config = dict(
    num_hidden_layers=14,
    hidden_size=256,
    n_experts=40,
    experts_per_token=1,
    d_expert=224,
    d_shared_expert=0,
    hidden_act='swiglu',
    moe_layers=[1, 3, 5, 7, 9, 11, 13],
    router_score='softmax',
    normalize_top_k=False,
    routed_scale=15.2,
    balance_loss=0.00174,
    balance_bias=True,
    init_std_router=0.0274,
    lr_router=0.000349,
    vocab_size=26566,
    norm='rmsnorm',
    norm_eps=1e-06,
    tie_word_embeddings=False,
    optimizer='muon_variant',
    learning_rate=0.00838,
    beta1=0.95,
    max_grad_norm=1.0,
    batch_tokens=131072,
    max_seq_len=256,
    train_tokens=449600000,
    max_steps=3431,
    dataset='wikipedia_en',
)
Below are experts of layer 7 (counted from 0) of a mixture-of-experts language model. Rows are named router (the router's row for the expert), down (a neuron's output weights, with its number) and show model dimensions 0-255. Each number is 128 + 32 x the weight over its row's rms, rounded and kept within 0 to 255. Numbers have three digits each.
After each expert's rows: a language model's description of what the expert responds to. This comes from a sample of Wikipedia text that the model never trained on.

# expert 37
router:132090214148140129158108079100143119140076184172127134143151107089112129133135080170159096148158105181062176117109147105097100117135148131151157157119132120174096075105124189146188136135127098091137113159152107173084114174106140169176105128112199131117150124107193078136088103122127157115123182111176103164134154100068167103133144096102125145104183081147200167076170152111182121163141151144157130098145134150090125150086136108094183120176135104065110148134151182179095126082089080101133110129127159158166069144142063127089108118144156136155122181118137147129100100078125124107132109125178177146168129114060107177067104148138111121119198108182172137171162133172091171111130183090124129103187123169155102077134062119099143108182157180119134121141179111112143135147142096
down0:164122108105074133126083137140123089146206132106129097147114143185136166092094199159151187157206125136150081055128175075195071109108159143133189125142142146179157100096156093159091173185131204114115107040168114148153161154149112089106135140102142145075151122172087146086134092150112131169140144163186132153182117182124111174104128148085108170118163137137123176143123120132173128129133100120097094143201122185079139092101129122150105179134127186056097155184156126078049160082096146131134158115170146109089122118122129108098150098085131134103127118124103096144150120124149059159135143130073119114090095128113143087160109082115082142121131143063117103141117126175135160123174133164115137146153150111117136080098148136116100100149113139117111063174160184155067130139123138
down1:133156089102118103137103130116143143154114163145096093170100137107151151183067153073087128183141183127034153153156145108162111098141148158179123094176169144120141140088158144146134090115154047108113140091090062116140157149140078143130103119136108126099134132145078128107165113175095172137120102096145111093116117098146166092108108160115084182108113177088150159019110143149155116165154143072134106040128126151142101168142068077048126170144145104146142089175157170129178164186143115107117127159136126072151175109150104163163205147149137120115086132102128146150142139122131150089072125132164080109138082061084096180081109130109086123129114118138191131118096111100129143133180173164148127135166155160137137171115119104122117131128117112193132099053178145127202119116094121
down2:115188174130134139110090126081112130087141167174117140104146124117063176092099114111160076115148098159140141116081144116144151170138166108105133162132125063093052133111102169113158064158112178177123116171118209148115116154148113086125185106132205125129139136145104111076061157102100113137141183116167139178119137173088087117100092155137117111128144098098133082122185074111138096107072090080160131083111101165097159146099137101076105044134149138111099147119103094170151132140156163113133114133210152082106093183149161115112122097079130079123093099148079149069119133156172153199100115163127157115243119118128165153149120109123079157114099116122120066159119124177145127072125183146128124089108146106116101146189132103134161132105081106073116147137158180142115131140119121
down3:148132136133148158138121157122164087146151106167132148124140195178154113180124124118147116106130182124156161173077115143183064174148153139174171199151067152159096156072138161144119167179185110189092077189138119109155125122088176151102099129065128161144113074115067070109132182064119170123170167080144100151161127153143098103188112162172102083102206129137108122107061139110119145179122147089146117100145150140104130128137134145116176161158039123160088137168121119113149203123148127106165102149150162075102203148124158203088139132130143133112176095098157139143111135069141164141148120136104098167133136101119182170147160171137136143129156137151198153104115162141109133134076116141108074111082166163097180090133147135124161168136092130148136129106119161135186106102103118
down4:103117170131115131164142142136150127154147071184108102133155099121157128110169108103082136085119155192103129116194113136109133130105173136081106082139100169121145114124138089120175095115075169139113109145175076079114073121154123114143161171156178159120146126151129206090119135136041206153137121093122118129172166097100078160127136060123175164139107156108107142102156140144098061177130148064038106134105100131135111131049132083097072084134067187153135080098125159140128125110144126124143118203112152091113142105134099110172124149127134127102176113143089104170068135149176159197153180136150106112107099134106087159083122132176123136129120101141118088117158124240144122148138067084121153152107155100200074097151118150131146141161131159114136176161130168103112096098148108
down5:118093101178114160090123119105122132123170090147135124153144147163105111141099196190130112180107121108140144118135109149108089077160180124097117145122154138122150129099177150157145134162105179137133149104105138152144119124109161121141115137118100134111128108156047078199188133141111103114125095154139107152147128132188155153121096093133147171092084143137095117086070099161121173231184128149153092131066154195061084113145072161106133097099134138158167159101106131120124103162139136128133156121177164142073138118104135151109114122101134123163082126131149071115147098105095118140133125148185056156154084163113135166086162146119138147123128179095106165148137242089175148181080161151113169140164070164044126140096169164159070071124122063125140123142206160161114133074089138
down6:149137138133153157160109146112147111148172155096203127100163122073104153130137146159172113146125201125140135151142163105149116120137148136142132140161132116176136173134144079091131163115157131186146169123144170092127113116122144117150096149181154189127175156133105133107096116133128105079137149137223137071154142149112073188132131158205085113155139176092133124141087051158103182180111120147058077129189106076105132156156142114135157143118171137122139115123144131207170089159180094143136091113167194141139134185155118100091089161143160124189103081086121171099125085131121108135185149125128112121154123141089123091105227167146121109056079134155124133136210142057180098149167184111115133141111148085132090183082116123165153111121108144086074081096134132148149118116157145
down7:114125150082157098173106111096149123132121040115191115113171145147115100127135120108118143076097075113118149101162089119187169109041119136126098057115148102137121151109170127066117105184181090100103153164106113189135170133117106186139131109147106162151134102126176132117130141191101146126138154110174128164164135101148134103124191036110076082167096132160136149136135159131154088155144136131156101136088058147141128170176132120185123167097127143103138107093149106116096201047140180170104119134063079077132185088056147094150145069131157091161128121167125142155119090150100134107109133126139086128100081220154077165121144124118113149183102133132144117156100096172127117113132127155135159134118152101091152150174104173109131139131129117122107113163120141159174186084180057
Description: Words in creative titles. Words inside titles of films, albums, shows and publications, such as Dream, Life, Show, Fit, and media nouns like album, film.

# expert 4
router:141110110115120126089109148114162154092150128099118145139112067124152146095172105160108131107080132141171112119179156133146088125158128188210150150141123153134152160177164106124135096149093120105136129134126092147107117191214100204113095088163167097134115055158105100060088145138122107108129124127172173145132120138138159103143157100091130094083133094120165108155118140059149127166078126176081136199096072130096150104084143098154100125144116132089124101169107094141142142089173096107189172096123119088087158134138161141122066158153147119120071144101132152119154125095147091066111116140077111156127141083111231130170087140142064180150101130102165113126067130092183134126133098115132080143082127180148135081124098127091094176168175114093141113108105167115084147137110012
down0:172121166119111093123103125077153110092150102160115179168129113079171107188155130082102112184086170195132076138100161147119129195160200129162114101171106121112154114086102096183104077152127126062122130140120193141088113115117123141109133114213132153116157141136130161162137151131085102128135097127117180169090119083177116139133115107110155086126155121104166159109115095136177127107171152119098122100097074100126114171098090091172136160116223148170118118101139158146150142153158081143142066115105136155120100101111135103127083160123113157134123168198111140083055153121142156098089130132088151122141146130157149142109147148135120019123090170181148081125130119090123170127076153147114212102146132138062118147092104086130108073102046125168131149120168116090159120067092168
down1:219106108133147130077106092168123118127158096156129158147172079099119137154166142099158094148081093120152144126091157177114153117156138161118119162126171088146095130108143113095151148148124154057164156123087118181122115140086136129103073144168152122097118148057086118189086174186174151064087155103144114104088137160116041174165131084120166144129108108124114167173129152153159119120101139080151147101084153130117131140112176098169124133123157122087080094130125110141093101102122139107154095123201135115153053139135141098091106185152163124186082115148103163102150156132123137171105146141147190060131175150148101111102130122158099095123140150080115106121172118133115078101111090110189167049146132185170096141115129111135180146125144167112121045171180161029084130092147105
down2:120085109189164138135100115134111116073094064106087134063150144100169150096096102108185089130125135113157078152105090131095117108099114113112071073100141139126177123155096176123108116118144142125097083106106077153146118168162109078132149209085087108075157124108113171123166077140055131118161154125125125151216126107119148132110161149098164114087123091103133175109172100117168117142156152156079135101173080130133128150099114103185131121121142120192173129125149177168170181081121042098090090132108151152128081204160105091110082130140127086101133127093066104130192194140103133145168103146099129123163133144130135094178138095163140189074138159143124109106154079161136122158082105114126106138142109145095090133140144173133027077161093151080101092131110149128180119123156092
down3:131122114149158087077187138173159172142101104155134172132090109048112116075139165125157138137106153169107156171131158108111169149149057135117120080117141058080218162101174124142084134097146134171197151123114124110139149105126145141155135113115149154124073128112134179149154099149135110173161181137123131110082123165151145134117150153140088136124087157118156110131131104125112091123240156081132104197115126143148109162181090147130095115164128148115084115111180088080144125111097105141096103156130163112129126199095078119084131116150105157132194086097151126081117098139136135204164167111196141179179138151149131110091092057139083139146136145108120099177188105124128083146092181084187118178120071104113149145136108197119129102113149116154089159129175188164071108137137131
down4:122140153127114078133108129112071167206111123154087158084200127117098123063126138092179100106135150153107107105073120078137060146147129151157182108125122111106185127154119136126146185035121127055082074107112120136140123095058072122105135172156102134132167127060133116144132126157176124146099164094156134110109090144180110112076143093110086108111160169141062129148078179141188100191106143156126122100102104115116139194123126138208188170088125184120111134118173156193143067128119135091149094176115100137152101152104104102098113125152132055101128101117138138175144097126111107100104071138102107124110153161090158120153098098137119165142144198151156101158175139168142156085126156126131120091132129066135160092169151145143136086110101125116119092052091149164092139101159094
down5:170114148167136139108127107136108145097089127105166150150140133144064136093133114145103147148127074111151111122198122155128126120073139176083083142105149085104101090061049190110162128105126139151170140140172081114144107107115174120151142121167145089136141081153131153132137144176119155122116150157097133147170176084147128184080111099147147042157148120130123153115166184139131164096185105145110124101173121052118116170095180118105158155122099111135117144149137177150137117106114103076144138137117130150107085160129126146062127084145105184032124126150049105136161128115117117100095071113121103160083143087160146124139142133182125166113111128115084146090121045169123134188095168171152169122178137154105070078141180158232143124079166068095169144132148135110174159179153152
down6:189194075091109112098093163077142135134160125157129098142161081144128134094173116179123125095161088103200144112118114158129165097083132120184133157156095068108096160151173169142135155141159110121159148137140084160165090102157097155128099132110148110145128126130104098113082058177145099108130067154172138155119100105107145103120140126123098070155188110163204197141129152165136219100099116163154125103133187096150132158144131079160118137189105161107141102106090143122077089118169129116190064042155154137153170139138175176101122061139122099098078151076148069132122100140121150121124129140112166130098094148108140143153172131109094198086165165166165113175088134123168099156082164095129127115130144051152163133157049152138118132154140134146143146114154124095111162076111148
down7:154097117086087133147107120167084117161113087115068119170159165144160071140092144122077119107060122102171119095130148090128149049116103176168110128120184100097096160099142186152078155209062133123137127138153165112121141171124129125146139157162104131180083092206139124069117158163146113134114156115172144159135155098167118122159088139108125115145099170162121103165102109167111164137132089096050069145103175170167131138100118140086172111119169132141084181074150152177088114097102154090145208106106180128169155078071113166157127089103127100106090197070115166144104135094107157097091137116098081194138158181149114158106099179138160069142117141134154139157140125153130114127128166146140126119111178130125112104095194127110098106079091113162137115141105105147104114054147170
Description: Asian and foreign name pieces. Word pieces inside personal names, mostly East and South Asian, in cast lists and sports tables, such as Guo, Kournikova, Vidyadhar.

# expert 10
router:129084161138161145131117153168131093126094096108157111101130185126130152148070136126146158148141108125105175181116103143169152087117144176065076105103049094071093113144113137135154128113136153117076105177118118133134084123099178082056124104088089162126139070150196072097182129101168131208096161168155049128120133142164157125069139096191116142162166114170111175153083165164148109121094069106139082111111107091170099120143186092171123111112121159126125124166183117105158135183108094159105108097140076140143091138127161102165122150173091114183111116104099123101194200126105092106151126107172127147143118119111127147134161105126175111075153127164168169126110142105163142129074082068184088098097044129186141174132125126153106110080134125125108142120161102142137126151187124
down1:137145122069104094150107122156033146103124110147086116111131183127120140124180140069132189106080128160143157149099163150112099092134149073139180157155151146139149128144148106132148242098094166169185109143133103076153192193156119114106200183117081104164129129131153099135126139109127149147177143138224071089096168136106125185135177115114181103176090107122145110112138151180131172116113115117117080135154091135194128097143176118147181196082141064142121138108127187115127125075169154114107142168090160150116142091085148125119076080101088146151146056115157095118108150087149123120140114076155121106099150118152097179145133137126145069144083126146132108097095168110131160120086162104113120122100126044138145158114132121138097157126142173091112166118141179074135137160150093
down2:117163133110108148141141097154102096105066148115159117102129038085101111171177112104173117082117138147202119097124169064079129106117099098152201160147122136135117132177068171096109081075175110134116142103058062079162144118146104135125108127130182119088118152127087106125099135091121137080143169083117175102135078120107188123146156076084090126071118111120156138087164177106106138110172060126181167131127171160142165172141121106172146145142144223098126126080111155107043181123091092167109137067168162134116162092120149134127143158139074124105158144155092119114153160055149093081118158128175164170153116121122158127128115143113105089186153138085143137088129100147125075131153144142083147166156191138152141112146104102097120081153094173147101119152154165097132133167127102
down3:129075164087142115085137168162109135187159165107131133125143158119100113079128163164075144109113151074108159185106104172104126072202086128173090126111134094130103121140139162111121116133139061132133153160113159179152090134131089088132103106080093117093122083166149191133121133114093103136132171158146129139167122128124134105169151122045130122192083109150100196148138156147105136072106173099093101081146056149124092143072132132126160150185139177106134138160159139160108079184123154142142143094150116072152121121165178104171137143141222124137049094140125155104109157158057113145127184113101069112126155124147106151141150139168158120129210120213096096124136086145126102187101168161161151110138096137074126142100173125108104133130115117135113077117208182149086106099111095
down4:086149057138134114064121106129076125150173139113114154145160084137140114104097136104102077185125171109145103147164167162138173094204148112142084153106094123130114109091095124129169115163132141143154083089119047108161091145049117101156155095166110181151127064111086151120097155157163124123136118138142151156143156063089170070185153125087159075100179086101164127052157085115140127131186089137145092138149136138139133148127122141141148114135067136109155183116152135124120171123091121141134103119130091154104138113049093168082123149098140146152159120130085122175135099119071176160154069128156232139174198125158172144104107079088133138154084093182131126085122147134179081096170142107147103145138086098114103141187114096127142159084098066128145151125093126167162167117164132
down5:051216105154142118102076181140174052139105087105122142119060093129168137120121084155107160083154156081080155138148094114148120157084171082119096131061078093144174152093111153145125099174134094127122154122109117173167122089160138109100095130125133117114134138115133086127140102091145168119147137180133175062150193117128120068142135120176094148135118137130092104117074177115085102157110138070119112132121163097153157129144133127183141113114178145107152150141140148228118102149171125150159160128115103163136198155167139109133100164061036184159130095100106137148150063139086154146204146120120138104141130113166131159123094131133135130107116111119168115091081191100174100126116110127175120134143088153146143145110117134127109135044153118166132075183113077210164136154149157
down6:089093164170152072109095076110154134058123104058149162126144140072092154073164149129109164106110092182148084140087146121108215180136066142120143106103148114097061162138135098155122113136135111118160120171151160113136122129090177150133107133132138131145143128143091138173091125125179067106138107140193125104095129117097073092158168173102127150082092106151158197112083103179117091128099092164153144154106174175088086149113145169126183162146089086171114155093174160093140157170130124093178106153132086141078163080126166127155090103141153127126110152108142050150078187125083114143108140129106166140092135202139152106081118115116082127114110149119063104123117181135104120119150152149119139126115066161076094096166124075091051080104169124091105148092097112110117187126105111
down7:162133192103100136114131129159131122121147123113088074118097064125123129111171091134143154157147169159137127162115158126137152129094149128153125167113152074108153094133126107087139101161121107108152110143124127087135149153152094172092107160167135164084127174146097122139126198156109180166120119184109119155161143142120136166152113161130110096146106096117138212165091053098140134162096111085091107171156076167134168170164081126179099117123148167111140136153108177100156146185188146162181107070108216118062173155162080179197131128155185102106099167111096098110099152160146144130056112197123152103164051140121151115200087130198152130059141142161062127074157099138149107139121149119139172147127113134180183151144131128183142135096105116138133209082114104093114138121127107
down8:111127107158092118187087091119080119114112101129159103121109124132125102172170105106092142118095105075165091157100147147170116129077132112129139151143134080123080125102106186124157093111127147117103176120073126147055074106134071161113159145151123166194180148130125122147125186159162138195109171137107139123174184123092092148119162130148160143151138093124146155133133068112072126119193137092113154116140109116131083152108188165125067142138153074133131125192079167136189162165111017166191075154119100128101109089135164139118117167053192093145117143129109076106155072069148053113144088161147177191112062113149115104121130160125141072124108126147135158148133145063127158159207136088142148160150095108106117114141160138090152119119091066117137147128129118167110153128124097
Description: Opening brackets. Opening parentheses after names or numbers, such as Highway 93 (, Born: 1941 (age, plus dashes, brackets and subscript braces in tables and formulas.

# expert 20
router:126098082175070136119177144142112126158198134109118078124118125162160075146103155117064145149085122109124059129108163123085115132147100140107186078168161109080143139081087151158082134069156149157143104084120096148191175138126159147108126102149140085120156081127153166134152158090129150190117135119083186188110125161124076108165148103154218134105142114082135149071146132194127138172094128139093162066187126140124172119094133178118139096125109149102135157149108105098165135144109105126163153138119122164142084169082129111115138175101079134099145100158143153096085081122173139166118136182086093081142161117097064063119128112126135143154118117118141166083111120131152159112152130102159097179142147152072088139098165103133163181054106094134160099111040120043186129120105132
down1:123148096085125125146182148120199146185067153133187083158068117143131119127156121142109159200110139102117115207155146114140154140090096137098125091179129115119090147172172097158153125040175172069173156167144143151116138126141061103163103077078145099134093099087095143093116131137165131124108134156188118136139174182145139155108102156146153106144144162161113073172144103115076108138114152104044110176162164131138156151104137124131142166159135119039109054104177131140129114114084132095141104154092129112178124129103147134148134093096138083119103157127083115189146103190112189101122183121156182125085091130105135139112128113157104127193126103075108118024130203085150083121091124106156148114151150158114143163158097135166086159143135096142096173131132149133152110165102115
down2:130095166164144103085135130083130140140052146154160084116132109169139121153150114092124120145127119127151172128115154105128147168052124091152127068148113056091110125162131127091166124096108166132093149163157109100130107132114149125119081131072096029123170120094168149147137149154170133100099155122146090092133100150113151118175118134086143118113088106129156120114131115122122206168152122123069159118191115071067119130136113121121141133130118126100147180095084194129140134159170107184127094089114151117131144084088146068141084078187091122093094110134152162089102098144084140137072143065058110112109136147186075112088186102109138068146154102145146109099171061074178121088137120136115144078075134130076193179125135075102114084152094156100121148066079182110133117123200155
down3:127130141113110162157125154120113145096204106132153123107116151095130121151146189128138116099085124138137083122107116124090144114105000160068115096116134104140112145156194184147135177152119068122148110135158134132138127173136078098133131115088158126139137169093149111163109147117111061133093137139128105134145125117141146076134136122090177153120117117110126084172137205109073123153172101128092134152115094084142184102248138142142091153150131111133154127148109102139131175118138126080126164117160128146201183115110121171064136173120167134158159086185113114094174122175144196111077116064138143079130071133114098114160159141096083168091090156138137211156106067155134106093096096095157118158112147159143132113107076124167100166129154128173158133123106124188116110186184204
down4:090130144138176153136146134113134107114132111125129094103141134071111149146130059073186144131138107154072085120153096137055108164091134109045138102124135109179134186113143141120169207139108126091142186139085156148107119166196089135203132104111113115158219136072149127162069119135136174108125110192078198149120115091087127159117202123144112138147081138094143090090100158105176161117111114107124068161153160119164075097129125121179135131103078110057080140069145162107132108148123120169068138146166159126105197145113180124063158124151150128120120115149137129132141115131133154128123085125128141156136068090111139142111136155118091123110111101101129204141099128102089062126135123093076126120150102084115188089111124102154135161150119212128116124048116151131179080135156122
down5:196132094089135088164091108106077102182090078149095104166133157112109154129169120092167118151059093122111094146117160094109077152123132086068180083163125171165149120138171163162135101145142099105101145153152086202104159143168092119120177085190068207150120114126129095164136104168085159085114097093168167129129137158131135171136072135134155058143147137103122137113122152117141088133064167141069102184110186124115134150121194128122166131162138092181127109148058100144156089155132085157072121117176108106083136164129126132127175057157121191124150087066146117120136138052139121098181116131178085120115167103159082123133076074103160139093122115154136110154140128079141149084146142136127099112139121102175111087108082170136186165151107110145096165120091127157120138142137089
down6:202189108126118151088098164120144104122183147087147108102145121136092134130099124106144172096150114065094111162116137172124157157114147115135075119109092112087170174135162149115101158126147142140119151078137174110100220097111202129078108162153092093154070093164106125162119120151063149151166123143111154143120174094166121147113113184116112142158114133078212151120059095075124162151115161114187171109124179108169166091102124157122136081160078218118130087114175016103123067146147129135126095125148150169100130146166080098144137104110131124163140110129135102165137112128106142113156135133127123164076052141079182094097123109167114109105109157130147099066151133132113108152123189127190216125118175089120181123147152139164111091119144139085137166154113147136144157098168129
down7:142130143108128134144106162159076081095061123152119092093124146077126144072089079171089147179173114111104112125138159093103142118188124112163125134151087135144145106149162155178156145139159134134064117140106098092128120135128102115089103118176114166142123139148180153149142069144103144079073110107093151160115101175144162116117117052125129167094129113160121165125082119135090159145094125128109150120090139164175174193148077159166110138107108144177118118106202143099044095147142130131182158161102135160140174134102101087085087155132142137160157170114111122144081137082124172150147160159145149106087129148154131096145126094135098194200083138083083110119113167142133123163097195126068159130121170144087194110161122143172146093086071212051177160198116099087148165169119097
down8:185077129115095112117157150139116116083118117086092221126123097122169144100094121125106145138078149115123127125154112076110091123104161128127112090104170139124132146125133180118146097092149146149145139137183100174112215149131077162142112131117142206126151090143151129153128126166101081107150150120121108106145118153143125147094158088162163186159132131125162169135075124099094103116086096211169162166108077154160131123187126082119154160063155185103107207101133108074114139096135095117136146172132120158167147068106114127152133196059102150178130138155073066074087115172108143169198150105143143148078091168077175104110169111137128154140176113152123145142089142160145170135187099126150152160110097115065101071145120178158175119106119108097139121112113168128078207100165165
Description: Section and category headings. Heading and category nouns opening infobox sections or articles, such as Personal information, Village, History, Species, plus nouns after a or an.

# expert 7
router:151142140111108147088144160147097142168119118129180073097111163114109136166175173148098132105105126131141112095147111111132142128132156145121144210154187169159058178135128159108107142151075098128121134080177144159126147111160134147102118183122097080107078176152156183162142088142102157126096093113062167128108168156150136093121153171118141118120062137149157168136142154096161115120122090141167180153128104078066155096149124148135098136127127171121135161137165108104157180167131074177100191091196173107116144186178124102177173166108148145122162097143170114102109127137126167141091069095061135147147075105163168130147054111146135183118100189169130161146143111119150128160096147121129076190125095138145103131209188120182139098131115109096154092166090069090161058135065152
down2:129186135121127142135134152079087150095160143170097089131196120184123104126128097171130131129115188131184109112121095162135141161048121136115140143080161062147117107147109113135141106105105161127147136187123168118137126109167105025105109098143142124131104155164071072127113156119149162095104087177192088124112104076105095144114076171098123158113129151103138120136157082137129100148081156085149144134123166141145103140111182141160140053070127161132124142146132120180153160072139121067113119121160181096083064186168122164116198069131193084169130152142147089079109111167056128102137150089122137115102105121142173110056124081138116170141151059101105126182103122102170093097146120125141143148140103162129119130090117100125170096103142085097142122116140137145026122171189090
down3:169148154106105129084153087130130174203111098153106111177116141166077134131150149155128121175126174116174148145142111093114111093157129094180089143108118149126088160058131188185109067128120093162124116137146146125164063088130105163143161155119156224158100118093108107132107170130132137172111154138068108150165141077108177101156106115153114069117118119105121178183099124100100174130115116147080135097143117098149110120102053134103146107121168101127173150175087175075130058161162159128060151090082107082100124074144124136145184130118190151125097164108113148118139121145120077215144140167071129136160094106113145105134142150156111088127146144089104187110105187140111114154148107137096187152111142151118059148074098095125168100107090180172159161077080183158106159137143144
down4:117103154155162131154127125109112100106163105140054079136129044139145155081130114150124123105135053185199154150165137133141120166154154104094156170138129186079172122158141101108196133216110119089104167132125149075156125142083140126079115140146090124133102095076110135172096110082093157108134144130100132190139097121101133093117121129126158115100166150144131164052132083065165150133160159133139174126190107093138097135154103126181097133156116117137116132156089086143130164162128073137145118099187135134188158161144087140088051131105173170175158093092127138106154068116072146105106102084159110084108102122114115106128077107160170159169167110161130084198111065067085116145140150142156134103205159130076165105103109099081104131126148211115109113104133177139153133138142132
down5:184122175150119129126146154156157113109115093128141129153101158128102156132093155072089121133081126187072171158088118121114123126106114161108119132152129125160146131115190199172112103116117153144148111093134161182126131118117144137129142085135139138064137147130088174128114133148096160104087080049118167159132120063145161139171130134119119132108160136149136070153146084146137100122191172153149122161139161105082116094135139107093053123148199104204131152118118190100100124142153136133152147172151157114133078095110106119111094177196112145134171159104088132170163150177148111118051176102213125170177127102158114165112122170158114104063150141080153087073112191124201065175152191150102158138124097156140134139126109104148146142211121177111145164091108128140050116194138100
down6:132169198120069141106129107179100155099129151083066106105155177163070195118170128165092157120115070111129107097068103144071087142143147139155145120098157088117173130083140077194118100100119128108138131166147116075147089099170118159134096139126085087124092166103094152162145115177144123169105121117134119114073110095101097111098154114113150073113136156113140121129078162065166151117123108125107137173136092117152159118118145112133129148161151092128138150145091150150126101146153129088191191081143106084129078163127104111116095143154114140118083182021158136105100154148125167084138183134071076088159118151126146172113037183134170153199081135081089132156120130164117080145108124121146165137140120115142179162132099127073127097160163087086072110158103090120091128063129192
down7:111219106139111184168131170105112160131125173126119140165106138165184136073196187082153190089086053140189116134158123097156122156162111092152204156162176098121148091186119122062114120068122139120087178170110121150097090096145184123068099119112175087115178140145143155162119151088158153176110166097117135069115155104095127126157153142117141140138145129113164162121162122067084135169182140108129093128130126139135183123117141099157060067136101108134113126120112066079099176117147105086140175164119090166150122141136121156120130170148093183092154082150161113103114091143156121136113106170190113189200155150122110126112124091197135177123114108157093141092136155144115122135091127122113183119146165114127133127172130126148114154144160118112159173115057127098112205106160086
down8:092137119105082158159131139159135163164159167077179104113112143174152133157125045144144139152113103099149131165114103087151139132123152187077154183150125126069103072097099144157158145073144159105167152135169129105103116166104117170167127174099116141150112095124199111154109179127092171084113113178116109088122133103087097090106055131177150115127083124123139157141115147160129139138171092068047165116151101131131139186123112107100109132107063121074178104113105081122132162098103114165150105188110112123099177118120120099174091086095130072179112088125139133176121065179146076121141162133115158069154190123138118133071130140140143123117074159108110143106112162109092123135193095167132152164191146127129178096088098160113168103181083146094087080078096121142112120158095218
down9:159215114124142126103187121152078156088075187213116108122179185067121159111182156102173135098073098140132149176145105130081116095114143197129079147128173157130108190150132136106092148127115076162147176121071138108184118186059157128142162059100149138182119110113132130091126113085171128106189113103138119135168131107148112177104167110148133121191164147147164098127212130059134088139137070104142117129121124095109145075159079123078080125170088085122118112162089147097105137143170140137184169150180108131150129133095117148128128087098184185108138155186181110131141133143157141142121139103100108157125177067174167167104088119120128153105084147114116154119159148157098089132096182098133160137136118162119108153153086097124094139071126117099154090112118105104143161120165156
Description: Mid-word syllables, closing parentheses. Inner syllable pieces of foreign or taxonomic names (Cinnamomum, Cappadocia, Hormuz), plus commas and "),"  after birth–death dates.

# expert 36
router:134110117101154073173146160057124065134103184151150153150092131103143151181139169141088145155153133125133061137094105116098168112177152184165121159119105115128107128087119128199125099122138098147137126103088130117116141139088146070124146143086115109119122157184127121116087091125120190133145151134183141167107092161104112100097090090146196075150113158096117115143083126168127142092084120148152130171064121128169175095074110144177174096173105157145113105145138172169092138127123081178159126153144159102105061107164081127101119097140177143092151110117174139123149124182125127148127183174136163163113153149116124155115152204173179131107100175118128134159097110139124074154198148078108166170121088127118095149083104143174127162125189201098148085178058080037126129067133121
down1:119124093156091105198133168130153060116111164097113117118171071126151111146170142092130109085138170095072073113154104152221149173144128088127081127139165098104077137138088095105163178097101106122153138105108145201149099098101199114158110104119097116203132122138114065134077212080134103134049126140119114150119158099074171153127083189147069129155114148146090163089161141111112142168088125089106108121084091147110098147143141074117098113111140176108143078152109173150130132120137145131107145143061098123141139152150138159134163097117094173141168180060049125082167170154091172137101194123110178140167099129149109122141113143117132142132122176135125141147146080071192152103118139113120143147146124120174178121168176108134106216131114168118089126122122168131147131125177123
down2:179113100056118147106120131087099123093139072136049103117096137162141079141135130123118104148137094142121112138096138117120118066162072143103078134174156120167157126181152081133124167128123165122148126112135123112141144110097114155102084132111125127082098191169157150092128140052082089122131161147113116108210175147122155105156101114103134095142162042150093154090164057131111190136139071133166098152098158141172127146140198141123112090188114090073139137139138116175130148084078164164199166134066083148140198152190096132172139058195176144152096121115177121088179155083156101124149085157102148082105149124165136128148140146150120127218149121145070090184111095138091162140123105137087115124135133139131097067132155108137157118088137073137176116093138132134125143127150155
down3:155160136144126147106098139142068149155155106142133138127135134077108150140164120106217180176169185083116133114123157056144117172127162126081116188096103189127116169098187116077090063162150117130119109193124132145131159108161164112082126078140141121137103116129122163147128146081110181133116106109091185108114125143068123181145089137136106158140136120091081113109117122144175125105154070150061123109176133140109183146111154196099118141130117165153105086168155118160086120073113090112204124134110190095080180133089116137150128094143062141148116125126066143143100151138148094125139128157179107195105125115126149124175091098128134126200130125113162134183178080116141105125146061109102103193122126096066033152167147110098161169172112127101095127112197127142085134087135138
down4:169117090092112117143106150147121181165090094074143073124143121150126048124180171132123094132162117111036144126089143147101107143175101044096131149102148145110134118148081060118153088133140092089131161117114128177133167132106125140122115117182162166097171109185157146162155147096121060171150138087118121104135129105114149158119134151074127079096104101132097164132124118105106108122138178112137105134108069104121128166109138093199174174193119134128159179126124111131136117125127132124122118117143095164077122125095148097150164092091103127131183105146092126102109154145111102144103160119061088125177113147140178158162150201187084099091156086169092086157153098091151157168105076206119142149201098075104159180075092050095169116111050105144106127091173143096113155147126119
down5:155084157103080074124180156100121139107122169115155125129095123082101143112182087156171130142122205107065131131113095104099136109145133063102163122084127142169103147087146121098099120138133127182110131138185114146121190141091138083079161116177115144088129126089122124193116083125153057141097118095125149109126077076147082094173108148138092109166121110081151136125170134142095135172119076103136140068055052134126187099107136089189164145077072137094091111160143142084060163103140120117153107124080123171118178147127079138167079171126177122146115155087094093163111172158142120150203162080103101059103113162150156108146118095145097179120159131129124131099139078115141098130162101158160114152113111140108103126123105186120135084167095158158207130182155196151138086125112135
down6:126120120070127112173151130158086089107130178153115140117123189071166079108124081119114136113140131147113106084156126123103170129167143120122207137145128105123180115114180171101132194051150137163118147123124124165099152053149187134147036121197090108110097095095147184114165137176121154100176183102139162144113104121130123130138124104107113132144100183130119130131143130188115134182141153140123040119120107089143208151144067114105158162108132118150133122133138155099100149105114164106147097141134129168089101146181161088139163165160198119072133148089116166126075141209180121163114128116085213170120124091128135144109121147114124066172078156115179073137164136202138130181123123162071134142164113129151156170139110118119133123114102136143160098137040130166086159150139149
down7:174120074116150097055137132097093135104089110053130166124146140110107089126103157141122080184078165047174179103131124093123165129169154149048114122144136099125079129075162115129126172100082178084145163158140119122146052115094078148158145137147146142119168156163135177062135104141141123149109111093064221177132143134094152100148152108120123041170163146093117129168143199142064142075149098077126118110065108136143144169148069098093091094106116118063143178094161082115128095120126142131125133166162124130131125132142153161101119139153112160108076066156114109109130135117142146114152101153117111114114124200166130152145162068074108131144145133100162098106174152143113107156159139133088136087145136140145117132161124098143081123140144167173102139129153109104103065055194096
down8:171161153097149110117182146125158085100155107128072094144120089067118084110174154102079173112174109061074090107197164106130106140165149166134151164081052179166074141106164076148126156126114163091087100104162129135114166051124130114166151150140177111094129147118089162135157127098153139174140126119137186085114090099154111128168158138152178193101136130144127144167125178159125080125115085107097104152115123100099194105135134128151085135149137155069122102131054091140142175097101175142136112124148145116154130140063110176085104149098136122095137127136173101101099153136094154099169180157096192145131169189094169166165123152149142151101138173103145089133159135126169041167136126065080109113160167127147172097108117076136123119078123094189169138146130184091128126110157110
Description: Place and era name starters. First words of proper names for places, wars and periods, such as New, South, United, Middle Ages, Civil War, plus such.